From a checkpoint of a small mixture-of-experts model trained on Wikipedia.
Size: 14 layers, width 128, vocabulary 4096, 47.2M parameters.
Experts: 4 picks a token, a softmax router.
Training: 673M tokens, 5138 steps.
Below are experts of layer 3 (counted from 0) of a mixture-of-experts language model. Rows are named router (the router's row for the expert), up (a neuron's input weights, with its number) and show model dimensions 0-127. Each number is 128 + 24 x the weight over its row's rms, rounded and kept within 0 to 255. Numbers have three digits each.
After each expert's rows: "gets" lists some tokens that make up at least twice as much of what it gets as of all text; "comes after" lists some tokens at least twice as common just before its tokens as in all text. This comes from a sample of Wikipedia text that the model never trained on. Tokens count by the router's weight.

# expert 103
router:108162129140107096096151117093130182150175118121167141135103066121089102130149177130153110104178093165153141161122106124117097145101136107158152153107122133093078137129165151095120155110131155157123127108132110117120143123114146132177102095096148141107100152139119113147132105148127134152172129106105118127130134175101157129151133118124111126128113147133133137113147130151125106062102
up0:117098174119125141113107125128160091111165208109125149114138117101109113108121101126139124117151113141114105104166145162141112144113127137137165123149125108130119061126134089124119153087141122165184188122124128148147097090151112084122151120147119117140115104152158149120145108128125136176123094130123081093111118110112105180144110151081129140133109132123135121157089099121119145128142
up1:131120153131159143131123084121126121115171090094124091176161076145110135130088153127133146094128093171136125109101106168095124129146146126124119126144098088134114123110127179116119154120146099080136110135176094083116158113109081138081132144113116177121170155107104131118134139101156146119114166150113128097118110111153106144152133137133135128122122106125163133134164149089177117135142
up2:110130161119128157107136103114067123158129073132123125103119142130168124168138176081144118126120104141124098128117106175112150122145113149099134145110145118129118119162122146123159191185166115132142117089129065097132110102117140139119150129169120137102146175122168115083140137096100141120129113092093121136129117111106108163144141141088146111101140129129114134143168093117163128146126
up3:112137157101116141111123166132113096126116094088105102112147126134190142166111140128157108106116100085128116100173093172138190116110135149089148122101155130170104103185125158118161143160110100102092095087117129110127111123128128115146137131142142134094114129116101122162118100107140122085150136121118136141117147129124107152047095147134118132118154117113134162132130145137118133164141
up4:121132140125158149134137123125131091121153144095117128117110082116139138136109150094123142140124085105115109137141122169134123146138162161060140142150149108132110101119132146148134161100163133175178115155143099169115136138144157139116129121162138102159122110120151156104155125106121142169119107123150117079111122116161125191125128092049170127103127120118136144145103086105094168121129
up5:117152166104118132129132137122102133168141116118105114141143136155107110138109145111140092145156129121145099139126112130125130114118160122094113147137150111130162140131116124111196113133140118172168101174118152148096106073121180125154169144162124069130124155139177139121161119127140103130134105131165101143108076076104107133126147129093162109117116125178108106158124131108183140159122
up6:122145131118133162142115119171071136114085122151106133098148142135090136112099108149133150108102152134127123136088115097098164121145137149124116102151106135143179104156121114133134084143176105078135180076112124176148148123146118126107112119144128155169140130115108151107151115099150155121131074145138117114127097075123160075110118138157134124120170140142124124152105104135133173112138
up7:139198111155147152113128139133159140133168069075095168109120120094106166135126122099108133160127158130118162116108151098130128134121117111155108110124118147157124174115101142136123112151170131139134151124160169160080109047131112122117165139096135125100166124097175138144124122108142105106133123124180118108114104104125115166116132105099148116151120131116137127136139163125149131117139
up8:102122143102135144117135144116096111088144151121110092142108154133131131149154130181131142115139135117125114111132116117141196136115135116086146116112172155161091115133137176113110143099089145136094146110098120148140099105129135130143115121146144174087118122100142132141155134118121133112143207136054125145129112139124149121054131139133090119109156118162165150119116151138081151122140
up9:092126094150126099121145133125099096122129101155109104144128187145136141140135137131131153127113149080150172109099142132140154134145089101122132129103094123137115102175128130131127097156115152125073091062117169129141112128100137142122101151095145165117099127115146136163128126132142136094175158140121154143133158146080150108093111102142080134109134105149148106118118153179077114144125
up10:125159119188142127136150156150146141196066129180138129141140110135142112070116091098160110128119140119130147139109134126114141108120114124128103116125107130113128162134120113099111131136153130123139093125138195120170145112131168141090089137062103142106139120139149105142122162110153155091112112170156146148129122137097114120195149141152150125145133132154145135106128124154136116167114
gets: " the", "The", " The", " this", " This", " These"
comes after: " of", " in", ".", ",", " to", ".\n\n"

# expert 144
router:134144104084100114087142116098106141118150099137136123139120150173160166134085159094145078101126135143153145093162109124059138175112122133136171164121130094144138103136116128143133110137129149109124143156156075129104145144106143137071112124144108135126141124109141139117149105121168114112125124106132136153132085139166118113138101147160081155157103171097149116159135149122096111153103
up0:125173170153102118148150096121151122089126111129109114075134148167137145157131122140093148139090137150124125130124144174099132145116120088132091135157066141105151131148078163117151162149114117105117098093115110115132155129112111177162133132160130146135069139144140114124153105103124119095181122140149108119102112148115148103172110118079092117127128118128152132118112167142116119144166
up1:130151113149102167119170151165051121133127114045123148106105126123148130167135116120165087141107150118165116102126109143104129127126138122110122117121115141161154120108085106129181118184106106128151104113149113162146152118122158108125119144132144063114132170186143134114138127121111140127162121110112117137108110130107147129098170149116148098164113132094109132145122143104136151141129
up2:134125137179112139133129133138141147121084163143105132100116111129175127113063111095142092097132140079143119084097150130146109112153099119118098105147102158131108143151109159137150134140157167120156130146153111141136181143101103118137119137094129134140168097101062130115131151082119150106150140115172162112106140106117137167124161127156127109175121136117070120141134129159130117125131
up3:095133141133158147143098125119136163132132109117146123097122116086119099112128144115125105130147079173157108124132135121135112105099157152147139127134150172130119188122104163105098102125140103156125140185106126136145118121097141125153112126109080138110132160130148112162181132103079158154092179087125123096143117148074130106087133130168121116174138129126132093133122134141175092141116
up4:157104093126123110161094119114151124146143168117157114108117135140095128133117134125139127107165058074105126146145141145157134084098103122106138145115100144147105125115096109087126159087094134159125158132155139096113133148136111118142170081165144115130108126186130126161129139142131136129176152150121115148135118167130135158135150110119128157084137107137171094126088081169108128101137
up5:124123116140135095181142121119135114145054157102159139162140097105144116110132132156162087082116151129111148132133096150167119139111157116138125107144129120107081135118101130085074178147121111114128158113111137141099123124122136164177132136089145118174098107121117123138130121150110102129158146119133136121130105155113133190107159147111092086125140138156107116095163149165102143105125
up6:166111129135161135123102153150098157152130053121165150109157120121158134135142103105124118097129120136126147117075123123078155123094083073136147122129140123114145145157103145092159127179159121098093109088122131114116181151147119084125136142127142147162184138135133112111129085119175132108129158143182118133135142124141159103138129101140145083152110122134136130113138118125141149137129
up7:151118116121107136098138150162110140154139127101138103125122128161083144173143111115160112118133135122162159070120116145094152125147108105151099113141137143148140107100143136111114132126087171132104122141109117132125149098127161098116129142114130151083139130210141119106116144108160123159126141136138127065134173176123142113130124151102157136085124133112135121123098189090108187113144
up8:114118132123114175113147137140144101110117086137095123155126123130134101148080146148145147133131120105168135105101105152102156105164101187122133141180133106165139117086130122130129133179144106106102102075138125157137139107122109125119154136157118142134178141160080086170097132100129088146172120114126130112129136121106130127110131095194141108079121138156106144108148125124102123141157
up9:125131120131117158146077135129147099145129134103128084104160147140121135089128128132121138102130097093115135121130135164118100136151165147080091141146107138180189123103122151086150093158093142164110098128151138146146136149146135101105123131139141113107110129148146146157138052177102143144132134114110116097084127133115151136129094060148114128119159110090137156137138121095106158122120
up10:107136133168137138145157107142108128142099158143084123134110115121138139111141155161101115121136150132146084098184147118132149127152143116125096158145118141123116130104131168110138108113120144084108120130095139123121131117145129164155112129135091088136151098118113131167145112123108174154164184129131166111120145151081166166073120134133046103155066118121099119112134145131116149133119
gets: "om", "i", "u", "o", "en", "ion"
comes after: "at", "as", "s", "us", "ot", "in"

# expert 112
router:130138117110120146107172140177103141110118099126113097132124118165142113137135159130137123120119156130149169118107131094075103173118078150125113116117153138109138156121158093126149082142122172120082140108112096158150197125111126137133087140105142128106138154132130103162125118140090122109133100106140179160133164120148120087155140127126103125142135126088115140091147150129080185134103
up0:172106098169139148145108129177118131176099112126108119131094095152133134137111121132160148170127136118139188117090069146107120105115078148140132138153138096116154142135157125118082128117128087135125160124172129135141154181118130169095148151121123128113137120154168153088125124127121138139103130104104128175131122139165146144155090124128154156087105097160120120091114129150125159132106
up1:174111082098135125116103156107152117097138129170145115107126100149156121097120145144105136128131151123144122116101146137118154136116075119088163169104188102097159115104146119136075090111134158113125164175154185147131150122112139093108144131143123119110140114105120131139148133130132107105127121074140130115157165176136129138118106102124125197123140126131159103091120092130118106118106
up2:129138111133105147103124132090118123149142150159145114129123173117122115155113081107159113072129164126133104132139109134097155166124093100124130146071087153114134114152115139126132180127125133112149159103078152142113106148171164124111146121184138127151147153128179101126130130119150143114178131131110132128150138099099159127107115087119148159108146142174106110116160085114162165115101
up3:109107102162130125106119117129112125127062110173160148103144136087120146178130090136094159135131143157146122116111138147109149145138068102109146072086085120122141139120132138164108141124139136141137132094118107155138146129128136126102113143145149181118151153125095127124113141094140133083119091176128122096109129141119129110148116130078145116151102107167081172110136138147171169125128
up4:139126074170116136160107148117090115148146130165161095143159142098172140151139109103175132109107117131115097103103138135124133100116133151094128139102104120142104181146126119164120144181157142107176111117115119126100128150108172171152081133158140164111118130114102110135101120120123145185149122117111140153117114090082143110136142141089159174123160145116125130079147137138133126136132
up5:093125134125112164146100088151142143125067142146155141132083152123100127090108133146138113121161153143129127103128104089095125128152117189208145095156161113150137133181106137153106125094118136107094163116121091097142140120131158142102147109127122129174140130151089129098119132117128132103128116135159156121139117135116141103134147092153128144136111167164120110119184107164110148121119
up6:108129141176124127123143138122151156089103136063145137120130131148128130159137058122103177145137131137126172129103076143090117127120094104149126161146135152133138133114117113132130099086117130138107132132119128148174149118146124123098124147138140112115094138160218120133127142090139127099091129151162132069144120095147109141145136121149127074104099098150109126152145151115112153148127
up7:163165192132167130124145125119131115159145111106154082099121113097109115097121129138083129166115074131137132124132176106125117119155095122085159143133133138138097150139145126061131137087098110137138105130124122139129145192118159176144126155071134128105136115066119137136134118122134107168131156133105152153138137130137104123078133115149132123121092129118116173140124138134134118090138
up8:087121147107149134111126136121132101104106122153119102105172127125144127131158129159108106159109139138114115118163185119151129173127125171093104148128131114167126086154126127088131126132159117006146108146142145148169122099102130114115120115175103129157124114115134117132115145147105164160127100124102145124131125141091121111085137110120101121104137111176130108109139104143125097129137
up9:132072093164151135144107115157150108155117099130114110115155115086177135150090144121105148142108192113118128107143084148182132104140116100124120130136120081134151090159146146119099135143144142099131140084156131138142153165111159120113112165145126140117132123130130143166133155127100155128100135093113116142129144127100163151101113105143124190086131103093146138117154134119117067128145
up10:162176129113137138110145132179117135121096132092143115091108135119113144106161120128093121073107174144141138122123139152169096119125128183091111122121126122120128141077144145117162117128143129118114113150124140131154122137128122120148111155092126161139177039115102113136140178133133128103143129122176154105143113109077121121102131149133133166094105086137097138132116154095101130129166
gets: " the", " The", " its", " their", " this", " such"
comes after: " of", " number", " all", " from", " with", " to"

# expert 64
router:094132151157107150125129132145135143135116134147145102076125105126122108122122116140183078127149122112151148132087149125089121136092059144126152136096131142109140158131142100092124160151129139144139187123084133179133146127115117100124120098135159099114127135162131113125141103112133153145145118107101162149153149129116172102152144126132124086105101154150123120110150131126108223111104
up0:123122105112122128105114119118182143132129118169111126102153121140124110101101112134112141094112147147138144125095142094058145121128067143166100129113095179140150132177118119152125118121142111070139134094136155130151112090128108152134132138116131141129132198142180135140139129146160149112140138138097155133135162159078144072146129097123098095143136138139139107119123145140087087116149
up1:109143139113124138087144165142103123145123121103128103125136182142106126130089132138141112154115113112120108129127124115070186129132122114147113100099148129134120124128126138094123112117102110137120116108140138157151108101135147197091100128149130206127108143124143099162106133140166097104120149123104167195128138140113149125094126129169128158132132144121141120130129139176040129149128
up2:150162126104127139110126128097076131149131134128104104146098129134165135137125162101152173110123124120123100129136128099106188138136135161079123135118154138148121134123116131113097152153136115193118111093140115110108105167148206214141108139164145139122120119110147125090142125134116144111119143095085123166133115076118150143113119111123131134101127104142138143099175111094142116128120
up3:126080166121125139147109146156084180101177091081125191167133119124108129090141126114128080142126112157118117157093159095085132114136129162152142122166199108130124124105138137127095076135138140102107164120086168110116144106114121107134118104105112134125143110134143118117107134121134097147137143121151143139118122152096121122191118144164138120142100129128130160151106133148124105136138
up4:125156153172144124166103151126144113119110125167095091133155112147135116120116112156164136124154169126151137136104092090098115137135081112189148128115124143135159114178119123136102127123185064113165130123121132140172110118100136170095167124109154124126114135132152112132154115142147168151133141148077130173156124138066137107118134139132120103123114128147125110116109136148087135169141
up5:131137116154118132117095128119144145120107098165121128070149102169150110096119065135155102102127142145141136123075140073082143117116090132159135120141149127127178141139125116133125107114142103061156100141089157123131145086118132143132132129142128122090125166131172129112139121126169166116144092142118154136126130140072161074166135132119140130141107141134109108109138098126081128136117
up6:139160124126125136122149135105103078134116152120112094140110143104160141165121153100126161114115124100152120103136104124118161113150143127067105140132181120147144131107137155112136128132142125176137122089173071152119109157129210161123149127135133121127146098127078132090136135124130144086111133098093126135125104052137168147095134121116147141098119126136143164115149112096135157133120
up7:129190193132145121131107142131134130107118075141111112156139114127109138118130127114133147158130097130119109117151138137100166133153120145047099156121140148114127119139121121139129160142132089136136093156128083161146115190131131154087095131173129117168112119131170126120159119134146117163124090157091136118126134092200135130107125112077135121126134120126117148108119125087095137121128
up8:131167132155137146165138162154108114096102163029120105095164141113149120148124076154127130112121148131131148153126153169098178118126157124133106115123141150129146144107135161111112144136114127149131117110101125108117133120131118096187163126135127130092098132124100108144101127108143149150106157146146124169128131101100147128096099178148127117132136137094156138124074100143093143165151
up9:093140173152132132158103159143129144116071125182144130125176173110147136101109104116126119134120132105116108111117159108121168121128105134102102125105098171139135094100102145138113137155130128102167081150090149122140121081151116148136084142201132110140083144118125125126156127145139114134130091134159154090118138175147151118101112130132110113159136145147142134100125110118068155124127
up10:121135091133143116168104111144174121085113128167120091110124139103124142156110118152132145101128160156122140119115125085148128122107066131124118143120085133145115090164128121139085162138121086137129143098153143171163090127124137141098112125132124120138089155148161134144136109160126131119149119159117143148152142155086174100134135109137077129119141116146112113133154157148049069141135
gets: " the", " The", "The"
comes after: " of", ".", " to", " in", " and", " on"

# expert 3
router:108122141160127141176106108137107150138109103089093124116154113116131113125135160159151151156136106163123160128133149121075139135152131150092107147099124148126101094147101151136138137134137149149083131145135144165122108164158139114107146165102152125103121121073142115149173134126084116169174148107139101145070093158107099130118125087171143103085127150147115152082147097112127130138125
up0:142110144119153107148140124109151131130139090107132116083116136143125115065152098152152142144141133096120138142157163084131070115166101124106140133157103117142111122088106098155138135120123095130170152178097157118138145150166141102138148111132138113114155108124135186083126158165109139108120162133104073120121104175129118109161091124131100108147109130110175132157099119097130139138113
up1:114121123118114138144157127129131109127174079124091109095160115143094109152149127113124082139152163116137171140117112141152114110139147082087092114151114128149127139123128124142114145105106129116167143187125129094089166165159134090121131123104145159131125156103111122151141124164135079150120132114136074127120142119150114117099094177075161169148104155160155091119126112110135099114105
up2:176175089150118101155134153114108115137152087137136110084117104161124130170137144121112101115146146112150135150142096151113144096143140130131182127128134118145084139092153147126101126125134116110153118156137146107084122152093145124113132125107178146103145151146115096127136116093149135121156063082111102106150157106131136126154151154108181137150124119139129114138184126127158109185155
up3:189105156113172125141119076150126096105115124084150102140140118152161147118150098139169116115146158135155109137111141148117095112152116137137130121119158133139059120155132107146128160128134130114117163127157117113123155119127142120126131136147153097149114156156126137095092093104099171158155134081120141153148151151120132120107099136182095166150116126079152083114153099113171130148115
up4:120105153109158141130136109107109121118127134120125110134131114165159142115122126130170129115134096119136108120124183073080103130163107094145143105155120097138086116116181113157128137121134138116119125096082146105134113129108125095108124122182139170148163122120136103107104139087111153120144168140145132133145137179125127131145142145151153109170164121112160111146116155115121113221170
up5:141166151142115130120147138156118133173065078172124123124107142109150141176133130106109131124082147119124121112123093139149180126104132156133098145123133130149173111068124181136152153161174106124118133110156137121107152116128127123169106127116139155097094106127125125080138105113124143177109099116109104100136110080114179146139119105114103113104132121117097134121133120115172157106129
up6:137137133093157146116159133123161158174107109141100123157154140088093137111139141101202159120160129095111114139173119101129131130145091103110108141101127115124143114109148133137137154121119077185160157144145134128076124151162132143104151077170113139131156102116129148100130141123143111081120110171138110141119064131158140145115084110107149147148121143127111128138121115113127149136094
up7:122114148147132130132081132141129137090101148089162136147113108164105162128088097127168106135144097162099123139129087169108105143154108128112136108130145144121160110098096148136111086150130133095130159139111088124127120128121122097147153150142135101117139117128148164086132137142137134111163120143133136127157095140114109122078198117206116146078154099099107139153149146147157131108153
up8:115117119097195143159152100160106142128086098120105119165120144138161132094144140123148138106110137108102100105099149174095144149168116101148107105114126135158149113160136097122105141155154160138114163127154132173155099162096143134073116128148089138107166126132149096091111107103113107130115092135112140125149126120149155125157128080142103144165084146122111161103142109137140129162109
up9:141130158053171162131119173133133158148184088132106117171104138095095134133081120105113157114138135120143113140151119123133166138106129148144088113114132139152106089127119123101142112142099082123150136105144098163125087153176134129106157117146118150099140148106111128174127104124177099122157117119133148115131129095152127142097118132157096160124081152102110112139128165141114142104132
up10:114167124186146142137098134127129099093145156136131135131108123121123181131087131097146131140122165111133153115115088147148146142065099111118087127116112097136121129139110116102137172116133135129137124108130115162118179125131148154172147115153128090127102128128121132201108087102124127169148133153159149135128152088125185110117147146119099145114174133129120108107161093141101147088109
gets: " was", " also", " is", " first", " be", " later"
comes after: " He", " was", " he", " had", ",", " It"

# expert 206
router:114162156086153135131126128158091128132137116122126097145140117126126128125154131147142130155138083170119104127140108136117133122171138123136116117122174156141080104112111186157110134118141109156109162120115120163110103119107159145151058135081145150145139172129182132132105114114160153145148175095112158146148147110098133117097116081146101103098127075129090132127089122158118105137131
up0:144148162147132180130116141149104137165096109111107075100146138107137151118094084110166140156154113059116155153141138103144177102122113089135101100092135131114134118090097141104150174125127127116169113158060124132144122138108136116102098114153130064149108146127113123143135137135084138141106126136134118162140100108132112141137127155128107117116113124119152133164164091121114161112125
up1:149144112150110179134075147082171088092133101141125129133108116081128099107108118126161121137137150132123105107103143111124117146072136158129096114145108139122148123141140184088134121169165090144155149155143118129142157119113107150096143108125147086133138136106139135146130133091132162154161140178122126113128061136111157139105138124138156100111160081127107137094141114104141147090113
up2:150143161204131153138116150182155160131088121140132079089141136149073113102090128140144128154108089109088141135139147128136147123141132136107164142146125125134113125156092140104109127096126149134124140148127141133136131131139121159098097167140117092081156136111153120138149158133133118108148156187138092158117137138115080155099096133142148117108094075111138128160145122159124131088116
up3:145110124171162117092087135137144103096116126192130117131125167102136095088109157083136138137114157166129126098114121161143118147128133162106148130167108109141095139110114151118079126102141100139139174133160110156107131136107097121096170111092115158149117096126128117119135107100121163131116113179130099142138143161112124160091144124131149103102087096122133164088076109121131137105112
up4:127156113111115113166076069112127116095105179164154103114146147124164099134147112128123110132106152106105109110084137144138163154146150137137115120128179114104115134130120121158103169115127143091164131131093141155088110142153105100138142115108172140119104106145098114110160119098116110201151114100107121076114096117145174126125141113116121106116168153121103151110134130099149128137114
up5:132163112145079138164118144142091109152127131127103124079131112176156096134146116149123099132125135141145127101085140102151165102140152127134148068099183123105164149142113122132124160076114142147118122126130136147102142114137110081141143162133141130126117138147145119170134129122141105162147121092150179104126130147101141146100115102162116139158134149043119164100125130103137136164119
up6:116156144119155143124126118087159112127130136130092126154131083156112105109090091094187122118104142161132074120129163124138152142141105139112179080159142152159147144141125143130089135116149113167104133122138102098151086126101113137110119161135105147156171161130102140143122093147137128112118166167128117124126132140128153168134086137129141139138135111109124150059142174073140139118122
up7:167147141141095151133127166166097120131121159123132081108152149121142068167161048095147138100110129109122138134131120141111114075100118099093131103110110112114124142144147099147145147157125147165105070124121100130110168147069138115176112135126162110099136163105142106129118104136133129143129107088132137164103133108132147138118154156126152119141118098130145115135135169100123130148155
up8:097171129158113146139107100105127132090099101138155108143117109125139158110078125123152109130120133096113124103115124131146127101128155125121116084159117118090160144121116137126150159149127127127151115098181143136128145161128119128080084087151129099146087171075132160155151119074135066164163130133114137140144132078154122145107121107144167112154151120149118144172138101119127137089134
up9:095136169142130160122148156124141177103125117143102072121094161093147142143106117098132106136132126105168166127136156104135151120158154080122083118121148102117141112095109141134133140102159102119138159118158100129145120160151167125176132137148113116120153152080173148081129096124091098114136111105078147125114155119158122139161081115122126140121093092144128090141158146141128115142144
up10:110130104183172145115083071117141113104172152166110108130110146116121147137103107112153140110117159130157143075123152144110154109141121128097111119141124125148152133094135110116072091152145146143173121090167093154164093157135099109097133116129141140141129118092149189160128140130152131145117111169100123099150094157138125107120150108126141103100125115135107163149150133117115156140095
gets: " most", " main", " a", " particular", " fl", " known"
comes after: " was", " is", " were", " are", ",", " a"

# expert 220
router:142134173083147168152119112173103157118154109078111112113177139163143123108146127143131105111135088180133110107109147150113117129145117133143156124090169125166112138095121159125130112138115107129097154149118155163125124095100150132146105162116104151111157182111160114159115110118079170145119162098137111141141138139089099099104152110160157097122119118125104097110099127114121115167142
up0:150149107143173140158120112167097113131139146131152154135123136151164161181112099149106076101157136111126080143142101118118077085132136108162130103113134120132138109084120176138093149117122119110084124131127154114094125162126077133132096153148160088143149106172111123132107133136150151146114120115102140156118163124127170115095085145100118139152151139125095102089145121133126136141167
up1:130129125102149119143164151163075143145127098134166160141125151133115140156117101135111114120142101129139148122114129126148072088141154059122122120140079172128145147144103141099176166099113111119127146137161105151129113107150134131125137137133165116105072163120111157131139103122093129143107156104136129129082147086139139114147109126132106075159123090150110114163129111118177139116177
up2:108117135100154107148130116170109159119103104145123119151143135106091161130134144065118133163085162126116102113125080093161174162160136158106116109162139115149137117104102138111128149135114109104122139069135125149145094130113165127111119133127087132108074125102163132140152150171155112062119141111119137149109158126119146174134151091145103109117095117128099127126130144173134116107114
up3:137165101132120169117126111146149135115121110126130091153125135102107159144142083148159137126116083117089092113123176102129177131128134081057169124166123123128124132147143109124066157144117176145123132158120143135155138145166129134138086137135117139115113137105099140132119088136114121163128125179093106127167182131122146130119124126150081172147119149140149122121151128115162145128092
up4:156063105113117135128151123077159144113116155131127117095098084100136141111125099152121115084092105136145159126096154136105112101122139135152133098168121131140172183147093130099143156125120105081167140151149173128158134125150152107119133144120149113126130148117109130154150111135118104126140133182157130141101107105119126128102123113106149193133143127132157133170138074157127155090144
up5:120109137161122149121110146147136128198120098135104129130108088098076160124147099144148143133129062123157138098120136090099126101175158128123106140160108119165157149134109121110143180121133127137125131123127101100169116147167140130110156136168105125120109161135096120147152083106088119136070110108108074156134132103153156146149115136144118144134107118149113134158108089104129136096129
up6:133131118118083134094121120115144102102077151152132132096139174145064106123136112113145156131088172152136102108145168126190147101099128116139132135120132143117126129150081130112119123124141121079133149113132139129170121113114124128146162140168093109127159098111157119121152094133137095127137163117118138138170160161109127072084099127138106157142159137165152092095088137151125113134125
up7:148136151154095079112117163143100168137127096129136089146121112102115151143122139106121127168101157088158113087104097097132158188119100144128094133125136117119108130096127133098120098117138140156143131192105122172116134124125118116094108146115146154123099136096119158176127106126159140102105110128093150121163116152116143126123121116181148162126099096104128130134144123155061122108167
up8:096104135122106129109121166175105121143097127111095085118130133164130136119163127112132162127092158087128111136150075086147111176124112152137114109125139094120134130109165099115151124105128132123120124079148141158140130087121095143127117097131117162123128142149164165138115073145168143089128106105104152113106148138130122144132117117164124148152149066115106154134155196158107136122159
up9:114173151103151146138104131137095170111096103115137110087132107093147166137146122084121137186099129116117087127114146143145142092128115134080139085122149124130149130111163088158139150142128108130104113156159165147105124158177134109096134114128126159164099138081122127076135118130126113083107120180153137129130168103144114133130111140106080152114116138128138156130134163113168118154151
up10:131134145124123114154088133132133157151148164131090082138167136148095070121157147152139121098149138121143180120133155113139160155112147147108098152096119051152131122115165118135145123167155131118153135099180096129129144123095086134136136095125092134157162114119126096111120111146132109103116129172112105139132116111135129135096162127108120125131140165178129149140170148180113134103110
gets: " such", " not", " known", " played", " popular", " held"
comes after: " was", " is", " were", " a", " the", " are"

# expert 197
router:115162142112126118127113169097103124173126120140085137135111142154135076158145138122138107116172095095140128135151101167102123129088125155120113152090167171130142146089103116149110098114119145123095118114146142111102130101143159135134148117131135104133154150120153188108168120106139167178122118098140147172102099101149126188126141087142129154106098099122122132124134158099160118138095
up0:127133116119141147115116164132120117142106134126118118122100142135146104101092125097162098097139142116135145115121114143137119143102101123134117109141187143108141105130102145092122117133136151128118149105086125127072188101143134113067128117121113119095104095179129171131205173143130120115114099115191169123130117131172128142166185135110106147071136132146147121124143132146114129136129
up1:157117095144106135125163114104138090112127142129143146112126103132107097094134142103125091173138163122153115123110119063154113087119089119142173148128157110148111116125168086125140174131099147083099111115121125165133156130133117093154152140111140124135124128181138117145173145141108124159117147107128141140157135162158094131194180129170109116135147079119107107135120146122116135139106
up2:128107133146099133132163137136123086151110100094129153099157165161130092129146111103106112097138110146143153100075121104114129115153153182165122108152105134141144128134127105159121133122134145090125130126151173140098130163120145100170165140136137120133165085143129170146144127143095150148123129090114113111120124158159124112170129134178144172150170109138118072166120114090145169128102
up3:139116142120151139161178132149119101142122083084131141103104112119101124143143159121114126128131147149126110115162126142096103107125166114144119099130081162140121074122125177157146142084106161124137156190131159143136129074104134098144075107131112112079145118107155139114148122098102144083119125125141091130156144125129134110163133128108137134129119095147150062140121095138141121171139
up4:088155158093113126126144116111106139152120126135101130136108167125142129119123140123129133114134102140141137088111111096086192159153146128137120116148090106191136142146123157133134117129183096157135136127122111138064102152138157138093111144150113132101152135135085136119175141119144127155099080121098158119106099091122155111151153124122180174126172120151156152133145094086138134120115
up5:129124156144128109170101102113126097141131174137159075103113112119120117103102150097159124162137153136115117101112113159119160173131096099131152118125121156156095085102120142087125133118132096130151131120127109145131173110101116172107111143112091146104082131131158135123092099107156133155153140149135137133176124106144130150136126123183165146108151102141143187158143122165109113077136
up6:113120124088132135141169150122101101113127116110141152118123144168127105121114119140115116149148112101092127114098112149110118148123079151146140097132165149178109082106114089138108122127097168083129147157136151145139134103107130099139131124133089143170151091167116146190178107158119127110096094156140131176132130112138153172158107135131126126144114082127135069139110134150111122163153
up7:074160143125150157128134159130087129108109129103101125124136121160157120167074128141150127124124073087130153113120154181105113180132070133135137087159114152144120140099102147059122111160124125091088133130149134139164183128121140117116144124114144148146140161141093107156147133122130136155116108132162148152131110078134119157156150126129129130104111085127095110104134118129146142139133
up8:118141140146103140117095120128153128105141184151114175133141142078188143146139139156122124139131135132109089137101115158165149146130139139114176123121186106149137137120123091100141157136093079102146096126111109143120099123148133125120106160113115134140114176126114114118125133125060128125173086117117111113115117104108111116093125164118090162108124190171106083135152130128132135124135
up9:109119158113139149105100143133130108148153137118118126132100137113096070115121095150120141135140120108125158113142164126134180111099125145137130113164102185151106121136093150109163154104081118101077140162085108145148148140107150177127134146113167122097127118112144136105143142153154123111137090135114143125102120091141114150187166117102099070112127113115171128168126108130109169135100
up10:073135139151118147146151122133143147122107150137142139095119150089149138106137136114136176145134125122144115104100166118143165113132094150109094132107145090165162100151091095134114134114144121095143148108078144116108080092143118126110192129150118141141136109123168142098186108143146154078108141172138126134138072139113148131126072150111098140115112151114133130116088119129138160158121
gets: "|", " of", " at", " |\n", " −", " MF"
comes after: " |", " |\n", " medal", "s", " member", ")"